{"n_layer": 9, "n_experts": 16, "experts_per_token": 4, "activation": "squared_relu", "moe_layers": [3, 4, 5, 6, 7, 8], "balance_bias": false, "router_z_loss": 0.001, "norm_eps": 1e-06, "optimizer": "adamw", "lr": 0.00301, "beta1": 0.9, "steps": 7640, "dataset": "wikipedia_en"}
Below are experts of layer 4 (counted from 0) of a mixture-of-experts language model. Rows are named router (the router's row for the expert), up (a neuron's input weights, with its number) and show model dimensions 128-191. Each number is 128 + 32 x the weight over its row's rms, rounded and kept within 0 to 255.
After each expert's rows: a language model's description of what the expert responds to. This comes from a sample of Wikipedia text that the model never trained on.

# expert 1
router [175 138 104 155 132 132 172 157  94 123  87 134 147 126 167 147 109 170 143  55 155  87 131 100 140 182 129 136 140 127 120 212  99 160 133 110 130 131 153 124 144 128 158 135 126 125 148  80 103 162 119 121 139 107 138 138 144 103 153 127 143 153 149 124]
up0 [134 111 128 171 104 132 104  98 154  59 180 113  77  92 129 128 121 186 136 130 111 101 100 102 160 192  97 128 178 196 127 101 124 125  86 121 112 150 133 154  92 140  85 162 168 147 100  86 122 163 217 169 147 148  77 125 106 115 140 114  96 112  71 162]
up1 [131 177 149  93 183 127 121  97  77 153 155 113  89 114  90  84 148 121 118 155 162 137 188 121 100 126 142 106 119 155 194 167 172  90 146  82 111 156 122 131 148 104 175  41 183 116 124 135 179 129 103 100 114 147 147 124 178 129 128 100  59  82 130 131]
up2 [118 115  71 137 118 113 125 122  87 115 136 108 137 120 132  86 114 131 132 139 137 147 190 106 106 107 155 123  95 134 162 166 142 116 141 110 159 170 107 115  94 174 141  76 140 137 143  92 135 131 125 106 140 156 116 141 105  98 117 102  61 166 104 159]
What it handles: Function words, hyphens, digits. Common function words and pronouns (and, not, they, would), plus hyphens, en dashes and digits inside years, ISBNs and hyphenated names.

# expert 3
router [106 132 127  48 140 122  57  92  73 128 120 145  97 109 121 150 160 137 125 138 126  85 147 145 118 124 145 142 116 151 196 170  90 139 173 161 135 152  87 159 161 117 137 119 112  87 120 126 168 113 151  91 142 153 133  98 126 147 125 102 128 142 131  92]
up0 [106 130  74 126 118 116 144 129  80 112 132 131 115 171 133 152 107 116 114 109 106 173 127  89 136 184 115 183 107 147 140 117 154 132 114  79 149 227 105 131 130 175 139 150 131 135  93 122 194 128  89 128 172 122 113 100 106 108 141 138  98 124 154 177]
up1 [174 176 111  52 170 158 114 157 134 114 110 123 137 122 157 166 125  54 125 139 113 141 126 149 122  92 112 155 179 112 155 111  93 151 167  87 130 138 116 156 166  96 135 124 137 116 161  97 166 129 159 121 144 172 163 101 105 174 131  81 103 139 144  73]
up2 [ 71 146  96 135 153  95 147 160 156 125 161 127 129 181 131 142 133 164 148 131 185 113 132 137 182 156 123 102 183 103 212 161 157 171  79 101 128 152 120 117 135 183 159 164 175  50  92  89 113 118 158 153 180 131 112 102 120 112 183 157 162 111 146 157]
What it handles: Line and table starts. Tokens opening a line, heading or table cell, such as ==, |, leading year digits, and words after the or his (fruit, Medals).

# expert 8
router [ 87 131 166  72 168  86 114 157 121 136 155 149  76 114 176 150 115 177 129 110  77 128 106 138 165 121 186 119 120 129 118  88 116  86 103 136 136 174 182 139 160 120 137 153 191 134 151 116 122  73 140 128 113 143 116 123 166  92  91  89 147 110 141  97]
up0 [160  73  84 110 163 144 157  72 124  85 111 190 173 119 147 111 154  76 143  85 132 121 133 122  98 114  78 186 122 189  88 137 115 195 194 126  79 114 123 118 118 120 136 123 137 148  83 132 124 134 168  75  82 166 178 110 111 128 165 116 118 128 111  77]
up1 [151 123 134 158 163 171 103 112 128 186 111 111  89 134 148 173 114 182 154 139 173 124 219 140 100  99 101  99 157 157 155 180 103 109 144  91 159  95 101 151 134  76  81  66 114 126  88 162 193 192 153 101 142 138 112  95 135 115  71 143 162 125  88 124]
up2 [145 127 151 138  98 111 134 112 129 183  79 161  40  89 111 246  67 191 133 144  88 137 101 159 167 157 176 120 123 125 123 151 163 130  50 122  95 129 176 104  71 121  84 137 139 134 162  83 132  93 140 143 106 102 158  68 156 135 107 133 151 103 157  96]
What it handles: Credits and infobox punctuation. The "by" in credit lines, periods, line breaks, headings and coordinate marks in infobox lists, such as Story by, Succeeded by.

# expert 15
router [ 96 160 176 105 182 135 142 129 122 122 123 214  85  56 163 146 135 124 109  49 167 135 155 111 137 132 187 117 144 186 151 149 147  94 122  99 172 132 122  97 136 132 135  75 151  87 111  77 159 137  84 128 131  76 144 101 139 150 184  97 110 126 112 127]
up0 [209 149 110 156 157 129 114 124  37 155  87 172 145 153 118 193 153 110 206  92 142 144 105 124  89 152 112  75  92 122 118 117 123  80 120 115 215 191 100 148 132 134 124  78 143 144 136  92 102 116 172  87 144 131 126  23 104 100 140 107 123  67 135 134]
up1 [128 138  85 152 170 143 164 204 141 147 111 141 110 118 186  66  81 152 130 128 107 167 123 155 148 228  77 135 162 178  89  67 125 125  77  67  90 118 123 128 128 163 128 136  97 182 123 132  90 141 114 193 182 195 121 101 135 130 167 130 129  41 146 109]
up2 [175 149 168 118 152 161 144 105  98 129 133 235 115 128  75  71 130  83 160 175 139 111 141 132 132 103  81  85 115 118 148 125 125  66 130  76 165 191 104 127 206 127 140 109 171 119 153 140 129 156 114 100 148  94  76  89 165 140 163 134 112 123  93 138]
What it handles: Punctuation and clause ends. Commas, periods, closing brackets and conjunctions ending a phrase, and last pieces of names before a birth-date parenthesis (Lam-y, Shokoof-i).

# expert 12
router [150 124 116 153 120 144 149 143 104 131  92 165 117  99 110 164 196 143 122 107 177 114 117  96 175 102 115  73  51 147  78  86 127 142 120  84 189 138  98  63 167 114 149  88 184  62  84  70 149 154 120 159 135 142 144 111 125 156 171  97  79 119  89 127]
up0 [ 73 144 121 134 126  30 119 133  60  50 160 129  84 142 123 206 153  97 137 147 135 115 175 111 141 102 138 187 104 152 137 107 127 141  81 118 146 150 107 118 151 149 120 122 127 127 120 137 116 138 183  97  81 112 152 115 133 186 118 125 182 152 111  88]
up1 [101 158 119 169 132 175 145 135  93 151 112 119 190 150 130 157 189 161 136 136 159 127 125 104 151 166 122  77 127 194  74 101 133 126 125 120 103 108 117 125 155 118 138 103 161  94 190  89 182 104  92  81 136 148 154 166  73 150 119 150  72 127 122 137]
up2 [107  57 164 165 137 136 125 160 172  87  25 139 116 126 137 102 149 113 151  79 119 117 151  95 109  64 150 112 134 113 105 128 137 120  57 129 124 118 101  81 172 137 132  69 135 141  89  93 171 124  93 143 141 147  70 116 106 119 171 112 153  62 160 174]
What it handles: Line breaks and spaces. Line breaks ending paragraphs or list items, spaces before numbers, dashes in scores and dates, and spelled numbers like one, two.

# expert 14
router [126 128  89 157 154  80 125 117 129  98 137 122 187 163 154 139 117 121 101  84 161 132 127  95 123 107  92 127  73  69 112 105 151 175 131 121 117 138 129 118 146 142 175 103 183 101 174 100 142 114 106 118 135 132  94 117 104 123 105 184 132 146 101 131]
up0 [119 120 153 128 109  82 138 152 111 113 164 130 125  98 111 194 166 180 142 104  91 136 168  70 126 121 118 134 139  97 149  87 151  96 119 163  94 158  92 103  99 187 120 145 142 174 129 164 213 186  91 158 127 140 215 144 121  82  97 128 133 129 132  67]
up1 [ 94 158 131 160  69 158  92 175 135 102 143 147 150 134 130 149 128 113 113  94 150 115 110  96 127 110 139 103 145 134  61 114 173 161 179 178 170 103 104  78 130 120 173  60 153 180 162  72 181 105 120 126 154 121 131 152 209 115 124 138 103 143 134  97]
up2 [103 168 149 152 133 146 107 136  83  87 132 134 131 102 187 119 170  95  57 117 159 119 129 134 101 121 120 173 133 141 134 161 181 158 145 109 113 106 149 122  75 196  93 131 158  72 191 116 128 172 127 184 123  98  89 129 108 118 153 110 100 118 184 128]
What it handles: Year digits and in. Inner digits of years after a leading 1, as in 1993 or 1976, plus "in" and "on" and past verbs like released, played.

# expert 7
router [139 146  79 122 169 127  76 155  85 127  88 143 133 116 162 180 143  97 113 129 162 112 132 126 154 121 164 112 147 148 114 178 173 120  82  98 117 166 110 106 185 109 169 111  51  92 118  89 105 112 157 142  75 162 122  85 141 166 124 114 105  79 116  91]
up0 [118  99  99 139 158 127 148 124 108 100 109 174 121  86 146 130 143 142  54 135  73 114 104 128 146 107 130 108  85 121 104 178  98 117 100  95 160 157 121  92 153 118 136  78 115  93 117 166 169 110 129 132  86 161 204 147 124 102  95  97 170 156 127  86]
up1 [121 111 146  72  92  97 104 211 131 118 107 123 160 133 103 116 131 107 123 134 127 108  96 150 137 125 185 148 153  96  51 206 142 105  83 105 130 108 123  95 145  39  97 104  96  95 174 104 215  87 143 154  69 103 165 177 154 154 138 120 112 173 119 114]
up2 [ 83 148  67  99 139 138 145 169 139 178 122 108 107  88 158 125 119 115 129 158 148 121 148 130 134 134 160 151  60  90 183 150 119 156 144  71 142 159 129 153 132 140 150 101 140  84 148 122 212 130 130  94 110 145  72 144 171 133 122 112 101 148 181 161]
What it handles: Names and foreign titles. Pieces of proper names and foreign-language titles (St., O'Brien, Mod-ena), opening brackets and slashes, often after of, a quote or a colon.

# expert 10
router [142 109 136  77 156  83 138 123  99  93 126 145  98 136 178 168 114 148 125 127 116 130 149 135 198 139 145  77  72 137  82 142  88  63 107 126 168 151 146 139 150 125 132 128 202 118 143 132 139 121  86  99 129 105  99 102 128 103 107 165 130 133  94 147]
up0 [135 136 159 115  79  96 100  94 135 192 113 151 123 200  86 163 118  98 122 151 151 154 165  73 135 156  86 157 103 155  62 145 112 111 118 116 163 138 136 104 113 109 105 130 151 113 143 137 150  85 190 108 162  64 132  70 154 113  80 136 115 136 149  51]
up1 [190 125 156  93 135 147 129 159  91  69 176  91 174 142 172 184 116 146 100 137 118 126  71 169 107 131 210 143 136  93 139 136  98 134 152 110 153 138 169 105 121 108 133  71 159 116 122 162 149  89 128 205  89 120 105 152 134 157 107 104 110 130 155 130]
up2 [149 140 162 174 135 117 124 120 125  98 121 139 139  65 171 129 158 184 100 132 118 150 101 138 114 124 133 164 144 105  86 190 165  99 160 142  77 165 122 106 165 142 115 133 130 129 166 148 171  81 128 189 105 146 104 147 123 154 154 202 163 102 175  90]
What it handles: Infobox labels and roles. Role nouns and labels in infobox or list lines, plus line breaks after headings, such as player, Games, Plot, Mayor.

# expert 5
router [ 89 144 106 133 139  77 102 113  80 140 147 219 110 101 132 191 110 127 121  93 166 130 135 129 134 149 120 124 103 159 133 125 169 125  67  80 141 139 116 111 167 135 146  85 118 120  95 118 180 128 122 146 141 108 113 126 127 168 165 128  86 143  92 100]
up0 [ 72 135 172 132 157 154 140 131 153 120 148 113 119 157 189 104 117  67  72 117  95 109  87  94 155  90 209  84 130 106 135 106 148 104  84 108 156 125 119  94 137 145  80  75 155 104  96 159 139 130 130  93 116 127 151  72  85 148 106  70 131  89 104  66]
up1 [148 117 115 151 182 144 105 118 182 181 101 165 101  79  87 156 112  81 184 150 134 146 149 158 143 179 167  85 135 160  78 119 170 109 123  81 122 110 173 134 202 192 111 138 146  94 147 158 237 163 157  57 118 130 134 182 124 109 156 130 142 142 130 168]
up2 [118  94 134 136 130 131 184 167  87  94 166  68  70 153 130 178 159 152 124  92 122 114 167  83 112 156 142 144  83 180  91 129  34 115 143  93 125 112 122 118 106 135 119 129 149 117 158 140 139  72 119 142 143 149 115 105 208 115  88  78 106 119  87  97]
What it handles: Mid-word word pieces. Middle and final pieces of words and names (synag-og-ues, Kear-ney, copil-ot), often followed by a comma, of or a period.

# expert 9
router [123 152 135 136 128 126  85 127 145  86 145 170 167 132 173 152 109 104 111 111 182  90 118 151 137 153 148 143 133 135 120 170 168 123 103  80 127 142 122  86 162 154 121 131  82  81  83  98  95 118 151 121 141 129 128 150 124 125 135 132 114 136  98 103]
up0 [110 119  99 127 141 138 100  89 101  89 152  77 100 127 162 162 163 139 141  92 111 117 183  76 153  52 180 172 118 135 158 137 115  63 100 109 176 125  69 148 134 141  76 149 114 130 164 173 126  74 120 135 154 116 153 132  74 118  94 174 159  80 139  86]
up1 [154  43 116 156 150 135 100 148 106 131  98 164  84 102 135 117 148 158 147  97 170 115 114 152 106 133 188  74 133  89 147 184 137 173 111 147 135 117  95 137 129  79 154  89  85 127 152  38 174 136 140  95 151 129 113 142 137 173 158 182 132  63 177 110]
up2 [123 114 138 106  81  81 123 125 159 132 129 177  98 136 158 127 130 107  69  67 177 109 133 153 125 108  74  86 118 164 115 161 101 109 124 164 136 138 150 135 116 179 108 126 143 104  85 107 114 123 163  62 130  99  92 154 130 137 165  94 124  95  87 134]
What it handles: Name pieces, coordinate digits. Capital initials and second pieces of unusual surnames (K-olk-a, Rä-ik-könen), plus digits inside geographic coordinates like 48°53′5-4″.